Below are experts of layer 5 (counted from 0) of a mixture-of-experts language model. Rows are named down (a neuron's output weights, with its number) and show model dimensions 240-319. Each number is 128 + 24 x the weight over its row's rms, rounded and kept within 0 to 255. Numbers have three digits each.
Before each expert's rows: "raises" lists some tokens whose logits its average output raises strongly, later layers aside. This comes from a sample of Wikipedia text that the model never trained on.

# expert 57
raises: " zone:", " UTC+", "ivision", "Population", "ributed"
down0:131169174118085119090135104096146132125111119135130144105124118151121101136122155144192133135104118091121110089108116127081117154120151126117163156142124166169169137137132143143124124095103071106109103105130098084149167127121148125124105164
down1:133124100151183152108122126133129102120136126121151129116131138126089129146116118136148116141144140136147070171109139142116165058078140095140122106182123097120074133162105132144121125059088112152141086153135109143156153128154165128134087125
down2:094116135143131170176072138146140146126117138153144143115144136156136148101147113134148130108146147142121080148140144138156130083114133117170102144118099108163135098136115125139095123190116166124102095138109130078101082165134125113127140141
down3:158138117122107115104119161122122122124104136130112147148156158132102168103116115143144133090176155086137129126152157160200104144118091169146141139108185123096125112086109131115135112132155136154159188142116138150189118120132133111116119094
down4:150134115098141110145111139092128155103165119119135117163144130141109144182109142114132132153108138093135147097121131085119159104113171124110117147131109138150128168130137136151129124146153130138120183049148117107078127157182122093137165147
down5:154147122091086073156120153167130145149143119120115142135143107103101085086149135149122156122149114131137126121093103106139107147113160068093118135147102124138102161097140101113110154156073165118109111105129149123127140160169150124091138141
down6:141137094173159146133167070148128172133157130165127138141133134127123135081105125101178112126158141148134101117128127108090133079110128137162160134128099099114121109112083101124086131105098175141143075167141144114151077096124118173150128137
down7:135109110140122128130146153151116144112159118085091107093108119134137098128135137096091123108130158074126128155125109132142127090120098086151137098151126135151095162170145130134141109133136181123147133064156102151091114131120105138135120129
down8:126142144138123094119110113162109144161137128142123164141122124149100076090126159116134143084123109119133128137124115165158138139176114127126113126151066136097097173114105130148095102122124166145148164123133139162123119118108071112145128097
down9:127100161096095124092096143178123100129148119149104117143099088161158163126138147106127145086117120118103125136125127120095178127113097106126128128175104133116123127164122128127112152107144166094155122128126152132115130176106130110108091144
down10:098140137127109124118132162117128122119077136124120108072127097153111123118111160101159130094122115123096120116138148155154105113134113134114136094113108137104092133106117131117141086123132159083166135195103137163122122145099083134131153123
down11:083083117079090102094088162168128115114106132160110140084112112135140115064145118117139141120132128129148101134143146157136108131159140097121157158121115125092130114124143117131145120121126128147158173129133105124111103176152186146129111089
down12:118139139101149138125116131134133152102131134101111145115119108156124123111149138109140118123129107105127102125131116139133121092108116168148087136125082052158115149158123123127147114116132155151161101149136093168067124164102083187117107130
down13:097145147149115144172127164145120116117114131092106112112160096090155156139124126158147144138107143125114099115092127162149142082051114126151102157094140157125147169092129159123165107182105161104118151161099138136124116142128052122142164145
down14:151155071128125159135131128158115150105147124134130131173123135126107122121127147105142121111208158122153160100107149138121140117110086154119139118093102071121167117125163118117125124152091171149149161071151100128122110156178140163114145152
down15:150136166124114128132166121110133122106184134099133113081118124132106125123163131117109128125154126069131144143133096160167107086117108119109151074134119138115098173141144134133141111109091135158178104097137125109129125173106116166141113131
down16:108152114166094127140105161127146127086111119076112156144148127091188148125078131145144121099136143097156112125110120148124115150122167119149133146132166148113107095163116130133115130142099139150155089126131097142136144096174158172126118133
down17:094162161131096153099151083158117093137093125151113191101111126070158091172092100130183138085081126148131115092116120074120171118133152120151123149161130141144131108138154146120134125142125128093096132096087106128127135129158124132114132146
down18:158120167131146126129113112120146139112163137115117116108132143148158125144133135156147117140106110140171135149141074145092109119085146109126107095136120061176080119191141134128117118113147099099117147126137127099146125120087163144136135113
down19:155120148145114102121105077094132134126107129132130115114128150144110166172115095130119122097193149127153149151118124135155160132151111135143115095123119122153092156209142106129059137133138109096178117122114141139131103086118091150164138106
down20:114153137130118131126188157139115128159067132146108165116108111104133075079113106122158144111093129082165096104141141153147111155109141099120108147121141137052142150104122129105093112114119119127195098157150119165172136125131132136102097123
down21:106125103101130160139124168121124079131114131137133115133089076132133153125090141135127126112138136081137151130129136142134093170160112147136105099081121117115124109128097111109130095148142107106180190156078143110157168142134120134136132091
down22:134176123137107142173085131119121141121051122111125132108152107158137188119131138111171125067154137119129124141137134101180123139127102125150093139132126137138074134143148133133154121148104147130174185114121121122104084115151068140142139084
down23:128091128141106145134134149104126142110136146139118126106106113142141158131134149129140125090162132090116085172147130157104157112115103140120106135154114125161110147167149134119117128139116185117150090115102133150079148164136109160100078163
down24:109096134163154126182123115144137168125154132126134089130117117142111159105156150139064128121167127118120136123122129117159092151150144161157113145069149119117153148168143116123129124137111154115154128178072133068025147098144111140100098119
down25:090125154168168145115154146104112093097142123151112178150114123110149103141128151138139131120124123112149111138118101103151149141121129134162136137142146117164125158150121138138122116153169113141154118119098104105075163085104132124146108123

# expert 5
raises: " latter", "\n\n", " Location:"
down0:127185109145141135132090146183119127143114152123129129128133130111131159185113157110118136112100133106132103126136132128118106153138097135110110134118161126102164126174084134104131137134136157078147162120104174118122103137107133105167090113
down1:165114097117120138146140140111133154121124140131126126195141159156131147099135127127092125130069142153102114095144102155113143108089126133147121107139116092153168098141099114141167138078107156111090142115104122149158138078162113169157094121
down2:124146134110117155174155135117150107123152133149123132096127150150134120121145108092123125135116122130105142167150165133139134132117091087110103133116117136105123104119103109145164107126166180143200132146113130155138109102172086144156097174
down3:068192127140118138121149137100102127111115136165114089131160151135112113195097123116108151065167127131125156125120165156096123134137151064105140130136110116141088133098154123155096133095123092142123173088129107112148112145166128146143128163
down4:142131197132128153148136116076140120178112138136131159105128130165149136142091129112160113165101139130142147120145099100176136159110083103127115161145126136101136129110098112138132124120105180124126123122129150135122156127120161115136088135
down5:127099124121112154101177145109132085169133127131145140168129126126138114112162120147136135134098118104172125143133110109133111141105140149124115123091146114123106164092112140134121160147177158144143106143160140148145082117104146131143103148
down6:103163137123141135085108126132162094125117118131143105130098143111166096145135127132155138184118122150131136138130150119138113122171105078136127140080132110113126132119157142140144126102104089159139130169128086131109096125128128132086113141
down7:118136117104088185114134129119118085137171128105115123107125097115145157124113099126095133152156148130128126131107125118091095151140102063125179139120102160142121139148135131149113114113111132147135127137128113137183146140121132155102133150
down8:077142130092137149136130086149114175087114132099116154113114140151151111096079081104118121141122139151140121100112159135099067132092096111136139144112142139141166122119140138119157122121153136168144120155147129086153162145202093127116123168
down9:134168150123119133060107131100129112172111137155150120093131145146159101161132118106143120101147121174113139090150152176064128142164137104147159155126129072104126092105134112110162138137095091071129172116113102091097151135149177145126164180
down10:104167136126144153149081073112138175128119138099116114159135119158151157138150118142138133110102125138170160126113157131115108143126109163145122087135130088114096107134110122131182150125190151094147134179171133139142127138157130109123132144
down11:113148136101093179115122126107120159123130130100143122138181126118129142172116142118096125147141123137181145105101146151094104144111146088104121136136130149136146137114167136120107148129103161162127127155153167107115123115106124130123149170
down12:145116161138184121136141127155120123165118111123158109122125136100097122173091085104132128087157139118141158111091174135147129121122077140109117100130128182120108086121146123113129107090117127144172156145147126125119091149138118135096124151
down13:104178151125142149112138154098099164122069120133141111148161145142101119184097114132123132053165115135135144136125144123125112125142151067135134137167115110100101175078154120139111134087135096126125163109127115108153122162121111133151099184
down14:126164101119116165163112147127135168110140112129116180128120117111154137125115190148129123114124117152134107101107108137076118100117138108141171127115133148147125143128154129122129138121108159133098129118123090155144121095163090123125132105
down15:157149114149131093096126141097134087129152129134153112153124119103118112155096172194098128129110104113172149085125139134101139144133134148131142135111133140125162187098160128149129135130116071137141111110126113097085106132129135107130121134
down16:110129133121151128085109098137152067131156150180140096131122121103135121107119107127136123156158145096094122154132124115122143119127128180174123087120137099102191124134083139111152147174145135087144110107141172152135133155161117118113148139
down17:098136131109090156150144115097132150085143119102105142127126123141107116081126101148119129135104119104193161093109142118073076148107133107106141121108150132134118112165165150139108135128145120156105108178167129119124146127090121105132112165
down18:132118142148144147131143124109126112082094118110135116123106146165112157180090142157128130145098165142127144132105112159103097124135094082121125128141215142083113167156138168136134118114162126139178137124129124106149130127149069123111106120
down19:135149131101176127134148144132109102129129109142154140128103114136153137167124122130159127074152115145162150140126129138129121141159128130120157143173107114125122105131140137151115130114134056111102136093137109127148137160097151141115122116
down20:156129126140140149154117120125126154063105116119135123130107122173143143122154077178169147110125118114118137069100099151108095106119142094137129166150151113125113131133139152093147131119114118164149186081128132119183181187135160111092104153
down21:117114124127137113126149127154140098128138138121127133095123103131160143112148102128083130112111144134091113095091145102134115111132142084143173135104122123110141184119123148140102136121102116179155142136204094118136135134132104136144099101
down22:117149115130159181127115140115154108135114138096119122146154097145139096063137156112109126141146137161132138147114107132116108134118086112147122088123145107120130162096116118108118125143142173134104156114153141154153150125129163143143130129
down23:153147110130135156138140142080127131140121146112153143171130111106112122114100148125084125106088134155141190117094126124078147136105108128159140108127090148146129146154114139146122129112143150141111135132106158124062105112140099106123099147
down24:149120074122097144157089120095089129164163139124093122116141115142116134161135098107156136060120101131127115158123092189143155151160175162107163149107129134143116059140138132122144132135132094107149167097134121117144124188116181171105141140
down25:106143129116127138131135144120109119138106122116147104125160135166173127152086103137131126131079093106136135084117115153118133120128106134074173129134110145148157134108123141127127125090105104108082161099081120149094143153101148148095084129

# expert 24
raises: " Its", " It", " ;", "\n"
down0:147152138149119128132176146105122088130159115145144181131127117058125147099109139151106142096111133123156129140133110084125125131101123078116135134112088121204100141097128135138101097107120098177156159103096124153124103199098141089116132187
down1:128099107078126124122117097075138158137102129132141120146131092121104158131123116140132122118105125155149143141148078154118085103140106159092125114123129149155132111138100109128130127120124087095106115123118084145137118145134133136093113139
down2:146077111171139119126181155111135104099120128152111108100108115104107129097116127187119126171157123095149136150169132136128129109117131125146104080140180123139148081127149129128116111160137126132119130123121140113171097158157124122099143152
down3:082093132093154134115121148157129176136128121134136154114119100155152111108158074130124136104145123089139132139142116106125093072116153154109095137114152107150142144084128144156112141120083117123131199131124150122133132182096115179078103117
down4:088087156111119117131105068179133134112087126150148117187119129088114119126107148181143121103149127134152156129132163156121117138125129108140135102170117153108123136080136132115148126145133103181135114139142152136096120114110123113162117138
down5:150138143101155104120114176142141092107164122121119129069132123133149115076139125077128128113138115080115145138118164160098160165139130134161110138108168094122120155150144136114147120142138099144066130129113137106129106131120116153123114111
down6:113139160102146078114098074187151149125163125125127147181138121078121128138145129130133138159157120106136129128132178119155107097138121089128164150143118157128107090124154129135139124128146077162151128110125158151108113139136083147162138159
down7:136133127130119116087044124168121112186148120102129169073116178097173153167120104107147139116149110112118136128133106136107171172115148105112130117097100107123104112172125138132122124130115088136082166083114086151099113151077094121116120100
down8:126120151154085133129147110112118130146098126154152115128111134088122116126115094139124138072149125072184115127134117114104116102120163146113104116148119114134172185064109147132120108129119154142121148150136140124117105163083145132057109113
down9:168145081108127152135092096089117134133083128115119101128146135119137135141071136114165130065096113150120154122101110170139075138132132137100142121150108115116168136082114144117121141106101126108115080126116110113102129187112101121086103150
down10:125133140143137125129137158172123154147141133098132091185121091107163143113174161093095132131143138156135101098116179085109112144158149120125118148129129154076116125120138134137144115137105120156126094139124139188072145062101125140155116149
down11:111128142135099091138124143113085150162118143139141125126126123135115100101138130140127140062083099143140135134126080083150110083091113134136101145133078111150173143101115123145124142136120157113130141135141154127138163118113125131091099145
down12:132156127070136124149074106159128116097069137127124139121113160180160137162132090099136110164150124171099137110117130162129153133090129149110118148132108097110147117153113127130126134141110122111090161126108093121139130119094129148099120124
down13:184154069109115152130167164093115084126096136159118137121109097105106113119111157114132135109104128117170137142102153119130158149127132133137101131136136120192137157117109109119137105130133116130123143121081156151157092095126142123112105135
down14:144136084134137110123071145140130115103133136116134140116095135126121143099154125080132129143136123123109139106100139147133124133166136142119108134144147121160129138193125115119153138163174070122086157080088106148112103136106127184138104146
down15:139163167117150123093163135118121154102153125137138147146099114120139188124098136128135146167138134097127158128132136134082109096126141116123122100080144125124098066166144124123142126116092127167142091167112090142111134142146118104083101114
down16:126152101122138095116139122167128126164139123137129109152140117116163126100165163112122137128133146138141106112132167097130144173124152120110136155106126119127113117165161123126131092129132101163125105080109124185103103068106122136197118131
down17:145169108131147160100176158100124130092096109155132150108144085136116137095081139134140137114144134099158130107121136127096083160101166094103104079076172093175145131098133127128123094098090172166139108174112101120128114172110130098073108130
down18:123112143157119123135072109128123145179168137138117105136129120085104095098179120075120141123118126091144133093119134111100114138178156158134128153103167142116105114132121142133129129146149081112106153106149165166144128111109118199162124142
down19:159140154118076095168097086153133146183109116092099094098141121100140101151151112168169127135119129146124137130150119108156128137125121109092169120097127131148123124091118133131130110135132098117122145061164169158137120131111130123124140139
down20:128124115140134116195091112107135087140098132099111094149119140124094133113132112125169137118097117177116127121109108102147139142146145102146164126106151102105128125112130153122146129100129160082112134197138120099132081140167142097104148139
down21:112133149146130114117115093132139138097145132136127106089135100088143144104177120116130128121140116098103135123148165109122121114151180138143140095147160145117111120119136139138108117164123079096156142160125128116133129142150116124079106142
down22:119138098134134127129107150108141114127105130126123098100133080156126122125132126117127135102109112098153128149131138106160105144127116137137121122113192075077157156105117140112111128129142139093098122182149143140145100177145104129122124140
down23:155152112091175094150154133115116151114109137130117138105106084127134131120125154112172121156099127109129115132115132153115133145123114148164089171133170167132101147161116110116155128146107120130087126198116106142097111100162146126114066089
down24:143125142109124127098129149155129144099191119149121134097134129161129117078141144185176144124103118117128124151123133097151172116148126119148113140081147092136154095142130113126115127117122182167176134155095128115185117097149143111129173108
down25:104125085127134133113132136094125150115109149110128127106108086180103123097134107136141134112132135088118142134136116131143107098169098119118122156133178082117167113163110133149118131114167089076102129133093162127159099202134082160116149145